Experts of a small language model: vocabulary 7472, 2 picks a token.
Below are experts of layer 6 (counted from 0) of a mixture-of-experts language model. Rows are named router (the router's row for the expert), up (a neuron's input weights, with its number), down (a neuron's output weights, with its number) and show model dimensions 0-255. Each number is 128 + 32 x the weight over its row's rms, rounded and kept within 0 to 255. Numbers have three digits each.
After each expert's rows: a language model's description of what the expert responds to. This comes from a sample of Wikipedia text that the model never trained on.

# expert 43
router:114114108148142111092167133115157122161103166153152156154185130091101137108083153141129109236134122107142098158119104125147101074114171116161146102099173153091086081109114179139066105089156098181129093122126110063135100170174173129096113099150127150167161163134096145147126132153135112132111150205136195140093162104085147102172109078147091140119128180126095069146139113109067049085131151163136145068124164114134169120102153117089172164171151126109180152172170105109159130089135163158084151181159149150151159106035192116156108155110131112115059099107107141143116167148178174126078132141137134101121107108122121152132113099186123081188188137103081126131132210118182152111093109098133152166120084164116082157101083138124150142151136160122195115108136163122130092140060141
up8:098114093101120189082162111100093124161104083137143129122162158166057086121045081110137171133142126141130116151055181099114131167128087144157132129120136083176106106112132119076116128080119087133125160098107172103138181154173145112077140109059135122104164023099152108067146123112145099123147131111114142136113171111124136084129112137143147102139143150052088119151152076098133130140109164105157122071221119113120177136197127140127129116192167125117090127094125134071136042152125152113133083153144142126109078189141153112115172085132127104083166104107101131182161184125068132185155144124048162093150137102076137058155117109120100086182141085084117076183162175121118123143150126137098121091101110121076111179146096126091131109117138093161146115106117109103142119154170125
down8:140096170118151119105140126183115123107124201155158155140109116114149106144152155116141089111142113087087150159127099142085153142101187129092133153133192111163188131110042151096153156173171166091165153159071143105124149146094164135108102061191128119116144121133081167130094137150078202130092117172116121168087113130163116108114196058124131144053126172145175136101077145179101132123172123151092085175149111125086112179167172108154153122112133087125105182124116085182129137098110158130122123065162120187141118126068101099084147121089119102152107114083167146062095143136156145099105157121148145134100198077123116126119093151130068136119149111104135124102098087146209134143147157143183076176174141061196103085077157158121121140155154114144151133119111153069159122172116162
Pronouns in narrative

# expert 59
router:150103142075167115106153161116124094147146142097165176146110177113123137112124193153091181167117135109085128095122144119138141072128121100156116084186140164143115110081179137087094095138115146108121151107129197155164164205144109127167123113099078120177140106138104212157139106139195165099142131137141117123193100110099102149107099105176169073156072129107131122146128130097095123103114161140141127000170119125139092108164160125087160078120157146112080156117170113086164126148110124141130173202176199126121127152156215129169086115167108125130092143180077114114099134118157114079131165119149110070205139142135131142084156129100124064080156157095106123153096162132142128083082116133156148138138096192143061172126129119158086150138115167138165161086153117161127149093081100
up1:115103127106135081135140122173096070083072167194129173125103146096124140162220176164184048190113047173108145154083135137092122119100112110152105153116138145161131172146175135117103099103144116102086132150124132160159130083171128089108140140113145139092111174086146128145090191122151134098129186080142097162133098113162149161171156102124136126118107101152138083113090121129097135118136065144124097164075169127094128149087146180142102138113053124182148193167093200084146157129154118133141133171128146073165174150152127099131085122123131153067122169171130086158152150106176126152166090160137144171114093138096204159153140126195135076059115114106131189133113134129133178098108127102155149101165107149133092118104163114130112074169124214100165101110114155148059133129129142
down1:149114118122112188124152147086163157131185086072110162157079149146140073155088120127088157120187153104157113096153095093158191170093111120110046082125093115133105138092119125132153134161085132134130125210155102108109118147063084152170152111104107030122140132154088126143142105128108062113178129131107106168071107166116107130134116139154154158152134120107071140071110176126109140141103141154085133066103112059145083153122113134070109120069173097088154144112063115144085070145078086106156112121133117154159143136149111139134105130127142148126161160123142163178037143120163190078110117177154089108162178116133154160123086130028163127172140142142083140105142125132083066118165121120118091090146091143141108175145096083160144111083127078143091092113132111123078107077139120
Infobox line breaks

# expert 40
router:160103057151106103079167179142140108132136119110141219125136115111129113064106110172179132173184131157160162146111148146157123141156176130163128149103161159098087119126140169164158117149077129154124049162139168070179129080100137106092088150195078148171098174175112121112157116134117178105131148143140136174124119095163134131191127189096136103208191086095112156078208133152088086130139152125133128121150166135110149114103183178152088114145152151139144101148171127123149156176140150149127154162121179221160143106112086097085110112070123095134119079125173162091146183150113115120113113153154091037100140153102126109089104115152139160111180167139122110135115175139177147100074118136111138126137111122099165119146099103075126166150125122075130106089084151140189106164071124
up0:141161080123143153109161101155190074154135163217128142113137098142081130100120118140154131164143121136154112130072147092138118181174179133171100164114130126128183157127110173106101123121125169090117115118128130129147148111130162092136087145115134092106202166125132131124107131154120189141140139115134169159087179142106149149098154150123125099155176053151141130152145090154141126147084126199162127151155115094147152159105095191075077153119126110117139124062219125156191110163122120143146090135136102116189109120138127078128089118061148166096101134147171147097119113127160147084119131099080137070108111148176095155175116134191108164092051131143119152117092075086173120155085120175096151083078176109108227143165124097046195168111142088139130085104083117135191102152136124
down0:097174166161152097094106118123166082086049155074122124081171063143096050150102125078118152146141066105146118096204148137127104164094150138167103056115115127136196152120170160099165140136139138139111140125133116112165178101125155092165180068092133136067101123193123154161111162138129136104153120105112124123176098121116085059120120110144119177108116173130058176099088119125169136059096170073105138138154111109190099073100131157162156150092186139164136097144122107120117118133118145156129132100159098153143139101135124126145108134104151136154143160097071143129160086116101129083132144154183038180167127098140146064178144113151142151141160069087112134134145096137153162119121092073175103137124127105138106112093168119120105137118172073150184141083160147134083081073202127
Stems before -ic/-ics/-ing

# expert 5
router:168071147093195090104158119139136108159145140126137155098161128142111118123099142137100108135135119071117138125108125147142152082158090143135155082143083213117120140103151185116090061130133085130112156097118120156175105140152134112146112070086114133090125031122079196172075094117181135131139141123118170124150074133162128094157118142096120135116111120126111101138123086059088116100155184145140123080093124086159125139130151145104144064145144135150100184180162092126181171155178092151119221170203135147120149144128177121091065120166177117129113141120106181143127119138121052098115067179199117110204108178199100110116120109077103098116163161133150126160095109147124153047083111116127190158138139125108114091149126128133116131119137185112137135121112159110136127091088052
up1:109134104158161143162127171117141145138146145133186120161119089102124200099156173120171159111126161081120158113129187140124135141159097120160126077117090175124133086149131175138155152130206170088145171129158116112112119132081127159103111122162124150136123081182148105130091115124169191163124161126202092154141150147146178092092091084048083142158078126140088078121101140155108117152217028144133097036155077107134129128116091067157099118172164104139117102155132079080127155123185148187134146132097133136162102180142045079078127078164131110121144061134098170094149108157133102146140166144103102165118125174101161077129096104092148131074120107112110081072164139153102152125159135130168168147132084097137123142175119133156149143094110136129173119107193157172117095128122143
down1:159134106147067176114180098213146127088166091087123135127187100134157124157121090122144104177153139174171162089104094143136173175129131138110094180161136075126150120076164100106200153199156080087148111111124159117124143107141116138130124151102034159106175165182112159097137138083112178095155073132103176118136111136099066172190111186198090126172180090126106105120154101151159155083138186080107114117103130196128197146120115129147153179125125145164149120163099145115141191133154113156097121101166136121135142145156104148174108132127205117174109126132174150166142145170198107135104119163148105119101093083169111142097124191105099079097137130124113134139099163181134076112140121110153165095091171145073140155127145088100121165129090137153129156141123190092110171142130116
Spaces and line ends

# expert 19
router:146087156142150113109172186178167140102161133107117152140193117101163131106150186125120136181107116120184135147087137128110134138133126162179101087126142220104104077115125129115195094085102124128138040075143062109173096164169124095109122147089091138177097111113118179152142081141111123106117161136131090174128141081088115127151129092147100125165177132095102099098157116092121131099127102132106117086136141166094136086147167100164090130150127139133215119125167110142133094149153106141103126124128196122141122080115145169040121144098109074114102168186127100123107168144189115128108089183174150050193115133152104086150074190120147079121157145146099103090101159151153166119117166151101115180115128140190154132095084118096058154187157140055144114126105162114090148156076125
up0:067105156130138112125068137186120138057149163127157127125114100125153167117161141186193126100134115189142130176129149097125101190122112137166130169161156152119094111100135112150126087139141154106159137147128129095131091145128146132118180164099127101074163034156123135135107087169117104097158107131143166124086142080152110125075121098167127143175139158119125121173105106080105154139088185106129137117101179166089112122123140127084068140119101146134129130126126133132106099155124097157180168106155139122115134225064092068129119117160138116071141193167142140158103106161148165070096068151139157152054145165161093061107164160068122148130067149138056054085108144100190118129114104055095165113090102105122143087095073155082141142088076148107136199156119135089146106148108110
down0:160173132200105103169118152156159186105068140060168102171144125091095104118084109165140152154137102085154195122082191124104115091111140112075132129160128109094196123067093145111171103090184145126129140154035142131079105105091203122113070115117117149112111097167149099159108105133138137108150130063170170114171141058143076134088140099157160089115105126118117104127167163155092099147173112091147099151174116173075117089128101144126121109113120140121145100125159096104136153135200114121123132165169153103077181088164135164182123063110151086063122094112153113161131136110147136119137148147157154114120097113178160131131135095083182118136093113137170147142091199126137100141098088141121092115185150164153148130184202166093133148173089149103095118155164171113123082120064134
Capitalized word starts

# expert 41
router:130122098044144090136194105115188124110123161133132162049099114117157156111138079144089119112091138117079140195093081146149140114119126088179113071166112115162122095086109187122108138094147090153134082094112076107195120132170112138147136130144112113168111163114123094100208185146098163089118083146133068156084144112070130130137135115146127067114067146080117121137068136141072077115094211159123176146110126123129124126136094151137127193178178136111096124137159046117137140117108128141109136181126110159144106107113205138100116170099109072103109146164134172167120130130158146107140114105148061134130143123175102158160103103172128135091124150100144127164073178154176173109070127091131154110118139140161057135126082107149036174098139155089179103150121141108134097140152156
up0:110131154078114136120151159157125127174115106152121097150066153115118131153091129124181173149152120159073170177150134138157128147133139199106123162122190135115137117107167176101149106072110139213104177149155133090158157150183081094131191117145071080071165142096124136174134114110066170170169144149104082191112189098148089093106095117161084089163152143135141182108077143139149100128143089123079121145142212105140149112178134091157072143107099087126147137144178046146104148138080126114156081149170143117141138189117117085146102061132142192133150138101120182152147115087097125131065149124088118094190141155110161173095148093144185128089169188190115102069162130154165134121151162084119151125091123136148066099123148107142094179100121136150132114128091127126133094109128142
down0:134118097136118118116075121131129156147142110146100135183133126158171139134194093120115158144098166143139090149123136123157131130113155090130164045154139140128072130144138152126167143164149096084160113147153167138095189101077159127075157101109181125082082151157099108127136103173131091139099127131098132147158098141138158137134168117104130128132119199122122178083135176080111112105139180122144138106145149174158107133111141082055111175114133100190124122166115124089106142190093132107123106069118106120082124163210106157110089146158223148138123144150113172123079155087083048201157113116149174115129147120167148129150109153138131133082154091108188178133174176128155128121146132105093102156208156058085146137143192102117091106102172146177122213086132103098178113090178054
Past tense verbs

# expert 54
router:176112125147162125094125115134084100132132117115216140087181094137098110137126166139157138122117137122090121166117109124136112114166095131135171084102098152154109128169161142127108138103107079076149127114145169155127129206144113112112122068086112087204167110114122173219132094151157192093124136115210125108124127144142160092150112164142132132085138113135090090139143095095082076084096128160073136114118133102134154128136152110077185145143130137142146177116167066124184131140180129127097211184122150215140093202096173111090103111169111108107070165133120139145119088196161092112129095105157086115166163175193098069112096143134140127102091141106173117104099154154106112088114085130093173182175141108161081168131150166093094158130132167182138096112091144122092159115076084
up1:152123081082130070160089152092063120207114144115135088104185109108105122112131109118124151165154081137169092191203169044107125102089114180128095147130179093154077093170132162057157113157080140135087112075146131118124133152105091045139172085203146164117139127087109155159152132121121111169116137149145094173125096133170160193133125169109156117136150112165103120120138168117135106116106157199162102063145134144122167123169121128162111095129150120100090140118134149124136159130130150119182166104120119106145174135107127149120163127133121118174136171115112079135089120146164095085066092107100081147201169186085111142081114042191117131118129080089148160142148187115074129129134106114145171130119144136141052131097127163153100122070111091072092137121095112132108103107166170
down1:154160109126142189139155098181113180088106120145100149153100157124171124174112107091123162121119092108138148044089095114181126143137067153135140088163101155168127154128127103161127160090110175157124074049095137096120089209189132121121113128128102106136122178170200145098106171097118130132164114132134103117096118132098067113141151074127122101130151134093115123100131073075100154106099185109137141139177189104129136124135143142119103142100124112173103160112129135135130063095136074080117171140093072129124084105123159161076131126125183141098142135133107155067067184205059134149096102161193140090109102150092130132162121138103172095139100172153114088088129090075143123078131128184140089131141144089157156082194158123130171118121170188184182164158196123122143118168141098
Clause-separating commas

# expert 26
router:083100129163179118063121141109111095134154166139180155144088083133125136092085193141074133133196163120090152132132135184170110057136158130141123157096172111160074133065115173071125094096111126083162085158159148146192126177167120109122125161111111111173120150109104167166165140086167220164148092171127159124109151106148136083184104188141137090208084113126149113147142107061091179076075156135131124104114123080063161145094122126187128113077132114156151138105149104052134128212127074084112100160115133178136114132125155161155086126135160112129086133125131126133139068166152159107092144148130120097142053111134127071131086175162117154119103142182145119119125157155104161085111165130156178127129107137080124117136118154143136169138182135139147135087150163148116123079115075
up2:088139152155138152143197113146136151140131114090117198114143132203084100123136110140069200154127146129099174140101158134166126123127159127123148122098139177168164139136060126170087084152184083188108065157086136088133099169127085080141069115134174188144142091120124149170161160111096170087148121089136113131127166139112122111115108110121073106066138082093112185127091123154117172114108152121109114149111141153096146166166129141113163146133155131116148061130141099098106190106137055137118148177095104182147146191190160083082133064108087095058100124150121079168112159093164144145140160108112085158083138172109136059122119142116101120092076158110099129150140117159120130079128204145128167129167098112099093142141158134085131115073080091120160135169080129204158148148092164
down2:173151142129140114130063188097147153118171148133155106097182083154120081109140149171133167135219161172137126142188197123158132130129112129152117115114120116148167203060093104097146088176133116104118126107117142145144122153168098133136169108113164154144140147087125135055125152134123145179049124156098163092122137156073045125193116136107115122126144147199084150144148100110152132096147159115109092135115144143087129161116149079123104118119138139080107096109141170170167138094125145145189122087164141147173129106087191104152193145111175189181139104162179164086172107150147125068163069085152156092100145125135123088116151149132117122105023144084174151161193142105069144079154121133114086125192133165102152124089111115131147136157110103205125106117108112132102128104086117
Table and heading markup